From a checkpoint of a small mixture-of-experts model trained on Wikipedia.
Size: width 256, vocabulary 16384, 106M parameters.
Experts: 128 experts in each of 7 layers, 144 ReGLU neurons an expert, 2 picks a token, a softmax router, a shared expert of 128 neurons.
Training: a variant of Muon for the experts, 737M tokens.
Below are experts of layer 4 (counted from 0) of a mixture-of-experts language model. Rows are named router (the router's row for the expert) and show model dimensions 0-255. Each number is 500 + 40 x the weight over its row's rms, rounded and kept within 0 to 999. Numbers have three digits each.
After each expert's rows: a language model's description of what the expert responds to. This comes from a sample of Wikipedia text that the model never trained on.

# expert 6
router:488452479534534459479514472483499457511537490474524507485507492493516525576545461481473517489544532525521455513463519481490552434437571489525467569465503498522565518430482542531491528506468538545467529504424553480490478539486466555480499423466526500526481502468510590483538515517512458492527589520545416492512508439560456516568435495484523491577502442489589498453514498484472544500519562456436416498499538499508450514429446452463477567515540471483475521468443458508437483517547499349550477514528500503490420510503483497459451517579480514496480522499421512556454542437576485523509604535430494446503525455501551544472498469454534501526472529491463552537543469491451476427486547571457424477538468505482554533466529517509473533512633544502512543421506510510493496508522463
Description: Foreign name fragments

# expert 36
router:523546606497505535509478525466468601482493476475540546487505533463558468475470469549513485504524457457504397452538556492493419465457448460501490478497485485554513535491636498530531511521528468521455515482499487449516495473408459497545453590461521551537499457483533478504483483476545481539547469500512478512534547511521533474462558526500537518511513455500487489525568509486491521533497482525536509529483477562493555493491463538490492482484568488637587464470484469401460498485573554463536475440460506501502446564491509574394550539527561523524454496490520561500523529493515497427507515422475490524405491468526538560481530496498466477488530468458482477556503477476529551497566508492438509543503539490413505575437541508442541485580468520468573474501577485492530430468517531
Description: Line-initial digits

# expert 26
router:550550539456472513499485575513497539509493459478503545497575514489461473515505512536510495547518450433485531474524472489516473494469568434532489524493567498512617483440467533524475515484583454498418509438466471489509481435464503522556520573534460486469436532473457435539523476475586571505521432449546507580500486437507506448428531525526515550456511467515539494455565544505518476523478460510535445471492513560452550480507493541485553465514557410613606536503483505490464468488506519501484495481531503491472464561493436491454526575524485489503535470561517516467449514544465558479489494487480564521484553440498502523551496542544547529487542541492509447509564452520511464463497590479550459474537506569557487488499497527459595476577440520519505464482587455450504453510537588
Description: Table cell separators

# expert 57
router:521531545491549503507427496526507558412482478507548538519479540482562484485462446461465429502471434524560499451539528439502484443475457455475511533512466500533558523428532493551513452522555442474495520498485498435434486473440487506473441578471464544563518501488558458545492591506538510530549447430514475533480576464530523494515532549492575554475551401483490476504509529488433530566497454551557519499479427585467571449514479574502493529559486473576545516477532488469473500496555485509529426408456512454510439455450495501460548570537537532495431482530485529520514536509568559436509591450478520544493482484481483484514472499499542463486521498480500519534511415477576532495543499482486527505540492497484548536416544500451533481561454543482557504474526571503449446520502545
Description: CJK bytes and coordinates

# expert 5
router:514525441478497466490565453528476521528490530459508528530494524455521473386496538530511522478492529417486475481506473566506478492535507486404503474512517500471504545540476450488541470511500566493477512456496552454449499505523565501488484522516565447503458467470528408495462430590457467544497571598465499558497462466467509544523473519475450552498513589544478522483467479432586518470459481372453521537477470487488516539513496533552466516510488512445442431524454465551484601463533431558503528529501518526514492481509510532501480513504513501467480486515540534418469480569419433472549438514530436515482547502491445491566419524498549552502473459530549566489452502506491587518570519449472471574494588457463477510543485438496481496512464447547508505511524510506503495456388473
Description: Quantifiers before nouns

# expert 37
router:503474527529534460492453455493569482517475500452528487495522514470533520518509460486562467531559450573516486516449526464439611510475515466482468499520489499444516446486408489463483521426437540526515560550452587523441495518532524491449488449529550504474493483515479533432560592452468502484540520480491515488464468497491506557524525416502507505563572504514475461478519434580501467456465545545463484495546601478479454561482502420483593528466513544511509513467528515522578446527532510452473528494479453548487484459470592497564464448491581553509513528519450552502522501510555492471554549571476560481576514508475508464415513513470502450521490537496511553562466482480515491502429483498490465432524466475521553437497434531470458528446547540470485471493419522535535504477411412
Description: Plural/name-ending suffixes

# expert 22
router:499509549376512536512426517474496556456469507533496479529520545488518439464511495492483436498485525458539569474476493442533479494503456475496522559469504499548571535482473467525449501476580456457434560496492574483466502513451488554512528570476487579486564561458498450584413477491528512541519466409518461498501537431524507523459502562587566533495488499475576487494526473491428508537532486484531430538472428539474476518534515560527472579530455498539509518497476481461457462517511497517487550389518452453504514467503461478437512558568592504484443574548500584490517532536523486472523534564434504507523447489437480513510522561552459477483523502497471439511483467499503449459485489480429565464528528466498512476503562457410551485551424505510478532533574557498500474531511507
Description: Table cell separators

# expert 60
router:486478605513467473553488457480461527503522490461576509466480509486477564468521573474459485539469505505428493536529525606530448514531553525530500450443457499500455517498497479509520503456523412528536470438578511530503542502541492470538556515506530428491437470546513514485468473508502560527478417493496487547521436564486485474413587495489482543486424554502526462537508499528479535476490463529484539571442522568495508467464506492509552419463499486542499438487489495497462468469462510541508514532507489482578465508408506433501478479518436511461501539509561473400556469523383528526527494437560421468432444525586486539475484491483479530516428549426515502502490529509492461548513486456458552531468513529589507558492501504515522522443517433535479551441542532506493508565573560
Description: Prepositions

# expert 46
router:501520556455530491456473486516443564451521491490588554543510515503603499491430462461459429500481485494535474435586502416518486433430453471505509540533529514513520493444565460582547453533539478492435518513476479432478471466457483520480459579496464512528549513480541515598486510496521492516490445433532452497478580490503555462511530542527509545455520442510473508517552559488439541542523466536516541525467451527462553463510463576553477482510509440517564541520522473403444491504590476470551425387491496440503498432462473546452546556537542526512471478518490564528533558498578568445522545483484507512505457461510469510480464483500516506476493472501485497506522441478542542497528502475455544532495496494502472555460568501437547510536457530517549475436536557493459407508491511
Description: Thai script and race results

# expert 63
router:463531507522523563549497488451440586487535460469475448527550563520571484458517489519453500465465508448516464495509489395443518503498560546436422541471500443534482517489543543509529514535560516433459581531477451444472488505447477525484456529525471574574536501471501456585434484491487456529498443526523448460514509491525485469464478497553524565542463607484535489545489449462446472463473490537501475537481501497515472512499478543523486443502456476598506509446436489506473553561496514483496507460491484445416448493437529564508599607520471497423443467514501516529512500468473465455534489472505513531495432465453493499482467530527525485487508543555470516474415511555452481545570474506516557496465545507503606526491554514539464557511508423479541523453442496464504537571480437
Description: Third digit of years

# expert 59
router:538530524459508508471451528480526543420464483503576547524466546465546479476467460499524444480509426511541444411518510472485466402476482485522506552489506501503566533507527468564520455508540479503444577486449532456461506494400483528481456599505437528546495475491539454589509576483508501530507422437538466495524584452503511447544497510502557541496565434475479497515498562517443514539536493551549525484474460542460547448498461563527540528537495488540567523536517464438521527509560502508522462385456506436556477447518462535505565534522547577512458461581509570507540546537539529445534540461457557551516514497414531530453474503487509450475524442475472499545535486507525527506536503461448536516585478499453526519477531498450540460551442528512536498489517549459451447520513500
Description: Place-name endings, closing punctuation

# expert 61
router:498467526528494517501492451484453498466588440552464463507457457486524497498463439471443517558495531575466492461461508597513486472504433567471459511528533501427544497447571513487492475472513428450534456567494539480517446527540519517508528542426480565536510544457528559501453606477537518454600553510451514480505491452471511501536408509523507460521468553525495491466471510500487479590511440485482465455503553415442476498496491471504441487505492426406503491474483474443449473535498458474493518488447521577549525523506444523508525446549452539496542556377489503541458530466541500540521544487534505556499550475472560578530499504551522536508557547559426506531567488492478546458466478524480543501588492480512572524489498442566513490477590537475524489492519520478502468549487446
Description: Non-English name fragments

# expert 4
router:459476514493467539540473540401468534406509575545442472445472547517506433452514480493484466523526470442500467495490549407460559485519570529466540520515448499520527517481529536544522492511491456472489504469461512471475443446450455458521480448520515498472514613504580426596385509443489486510489498524506479502513513511450524471566491496511566505414407474568431536506557511454545547564575449491512511516460543502529489513530489461465559494495521459559493500479521467502469533521544522544592497513503542524501527458591505551490518551521457446506551507549495531531547487528467487400429522468479508523479492452428456508495481494532496526422485543500569552482490481542542482466532451465530484470483519447514465550466585521423510477508434479525523511513541577471503516482491437
Description: Coordinates and infobox figures

# expert 29
router:496539529489504508489447535527486570462467506474591542556475507508571512461464479487497466512504465516519509402529501448505428426490495457498526536507473499515549539428527497580511419558530463461416545517461512442451515474444483504463438591511479576551494496477539429531497549496520490514545450471523499511502575461505562485533517525537576550468597431477521491494529552486485535555506489534565472503450442553472544461533464560552521528540497505561534516516506493444490513483577480489540455370464516463538474439456502535492538555529539536539449470569492557490513543534548512436539529486494531569510472525459473501465461502540533471492521458470469494528509442471533505537530502440470527545566471490466514498462552541440496521554436496490540419455522560465445402498525508
Description: Nouns ending phrases

# expert 18
router:485414499456526506532600507581496493529460558446460467509541414500479480491513560463503484468496498485606500480487541494529524554517529512515532491519453501551539512504558555541535499432452477488510439523458483509478454490454492574490480499531446506476589579538506492477564472443502483524529556540449497528478482515473558540502499425449524492518506482570450519474516567437515515558564484458459502485501597468500465503478491464518507493457433547523527560495481531479459557490499507502547500466513488589454565508565527537454483451494516476484597525501490547538494492532409460387452458538524491540499515513463504454467506503511482527402534437479539523470494484494512496455500466393533463533479496457534434543563571518473489523510403498546511480456554513535549497383504507
Description: Infobox and lead words

# expert 27
router:490593564565509486539489519483469487510528494486517587553472558498505421467486498470455513487492527494483480482549453436534417477495512485435487473521573520565537449526543584458521584543579449517478521506494470503519363471451493540478430576505500501544535529433497472509522488531512436489562513510503444448503531474516515520419465487522533531513484534505528467500506481481488493458499515549536499513512457547431520465519447550474473494561475445535548455490499472505454454582525465468472460543519475520419495506473589510469537515527499546448536506546545522594540516516463511449527454450481502515524400489501478476527468461531512496505534545402471472521467527487445495477538561444561515512496507528481623486448496484499495496498408480534545434420469430475526492497582520
Description: Scores and table counts

# expert 35
router:507437493508442467467520492564486549528506572488565520541532517482531560365474583485564496528532532501488450467558474569497405478496508439564562459502572500514533505474486473497535426487484523463447477515559503489546499447466493447507499534544482426470465497509510531528454480560471517493446408497468507529482529497457482524491575511498500535529511524469527478516544555511456553549494520577428531511453498503537511408522485560545596480450493487486533472467478462481546572501449544523543480441542484489570438457435451450529475506504490472506493493501582462463543483558451504532564467474572475490479410585549457485441510457497505509529514497473495520504481518503512491535529532409498525513557553480541518490574507490467492513480527406525481525480562532459447430485512579
Description: Relational prepositions, conflict words

# expert 62
router:520514519433498527516471522481465575481526429504506516516531501533475499462518495584572518475562469406491455562541468436565484517517494502471494537472507459460566506491505512448505500410561470470466537464479434497468532476462526486554524533515457512481489576508486477558479480484539503489520456443573528503471436454541516553474512534517525465473512482500591460474550469524508485494498510534480456459527463499519414511428484518488553492520539496578568493540475497443426411513498471526533502555527479527478514575504487419421624522535488498511559493531493531510482483572460578458433515451438553487515522454475518510522560570511525534499536538492510443499583464488463430439457503438550508465573456565528455564517509501487568460554420471461517541497482484434491465509484568
Description: Table pipes after content

# expert 58
router:481498525515514514432445567549562575518479504545505534431425544475525477483406548433554412525406467461452493479537470453504401475447519521497534534471496501540511506517551448490550481511530475463464473473486496425569455479504507505454470466494568490562476456439520467546489469529517510452454481434527524480560518505466526406480556479444573526490513567570528434545534508528528611551506500534533502568479466466446486521516521459520549499467516504489470452449518420489490433509552473521582495474511591412543497472527520539524448504514501483511462547554384462486526468525448552491546466503493470552495519443509496484515479476538551481514531516463456448470497546524523590538492517549523517504444553551525543578511572522485515523514508505461512493526499548531495475501476491
Description: Hyphens, dashes and there

# expert 44
router:529506544495496519453461493474488564439450474502553536548510528482546459488467474468501465503488470497535493442535514453522464433445467480505513549491545499499627498428519469541521452547557447489466518504486513408483488487434510538510455564428458526492529556484556519590492538503525532508516418439490477492489572498489567483509522544520552546448537444484490507506545566491446504551506435544538526516498449543449547449516465548550508522523505438584543516539503503421464532512575457497547448383464527444518466460457478533454505549532577533511456492520493570508521557508513561442521556460489477574453473486489486492499475502490529507499494489531484506519515445477571556492566527480465520547524540518468528564467576535391558515580482524508561467479565556493464457513532513
Description: Digits and list names

# expert 41
router:497477490511528505489499551588580461546492518418554510515487536485534531439490596499569473470522448565478520491512551504436460465541477472537513460515461486464506480536457524551527469510462541503454536471469512493572518513518489455485509490532564468495429458498436422517422531504434520552467482455454500475506511520441499497487494461534462505470554482493509546520493510490451525473470516516441469459521499422492518502523506465489571512471455576514506494513597480547644538462462531496506456461496464512528467497455526542579457456441566483581545487522556487483494447496536468529504424601498546501578478506460511514455438503525588468550479492511508522471436415510512456562465471464493472405472476432526521435568524515455443540489482484467496487497442549437473518473420483
Description: Abstract noun endings

# expert 54
router:541519570486561502435464501464485527427456494459537534513457541495535474479469453468508440470500451524556475422528510447473503409487483459492532518500513500521564465483509485596539462563550473516407556515445499427474524495479478530476464575484420568522535502482518476546488570488491504505542434416474495537520592486490510490568505517554543540465551438521519490489522536502435528564538449510540499527468439511443517465534460565519530504502480482571519529507528456481498530498555507482534415378470533443537450481472521545537520567521533543530449486563508536490506494520586525384518530440490559493535486495452472506458471525558528428466521499480527537524475425487506523515563478477463528519559486468478509543492537533435524503542462533474540475449535562477450431519533546
Description: Club and label suffixes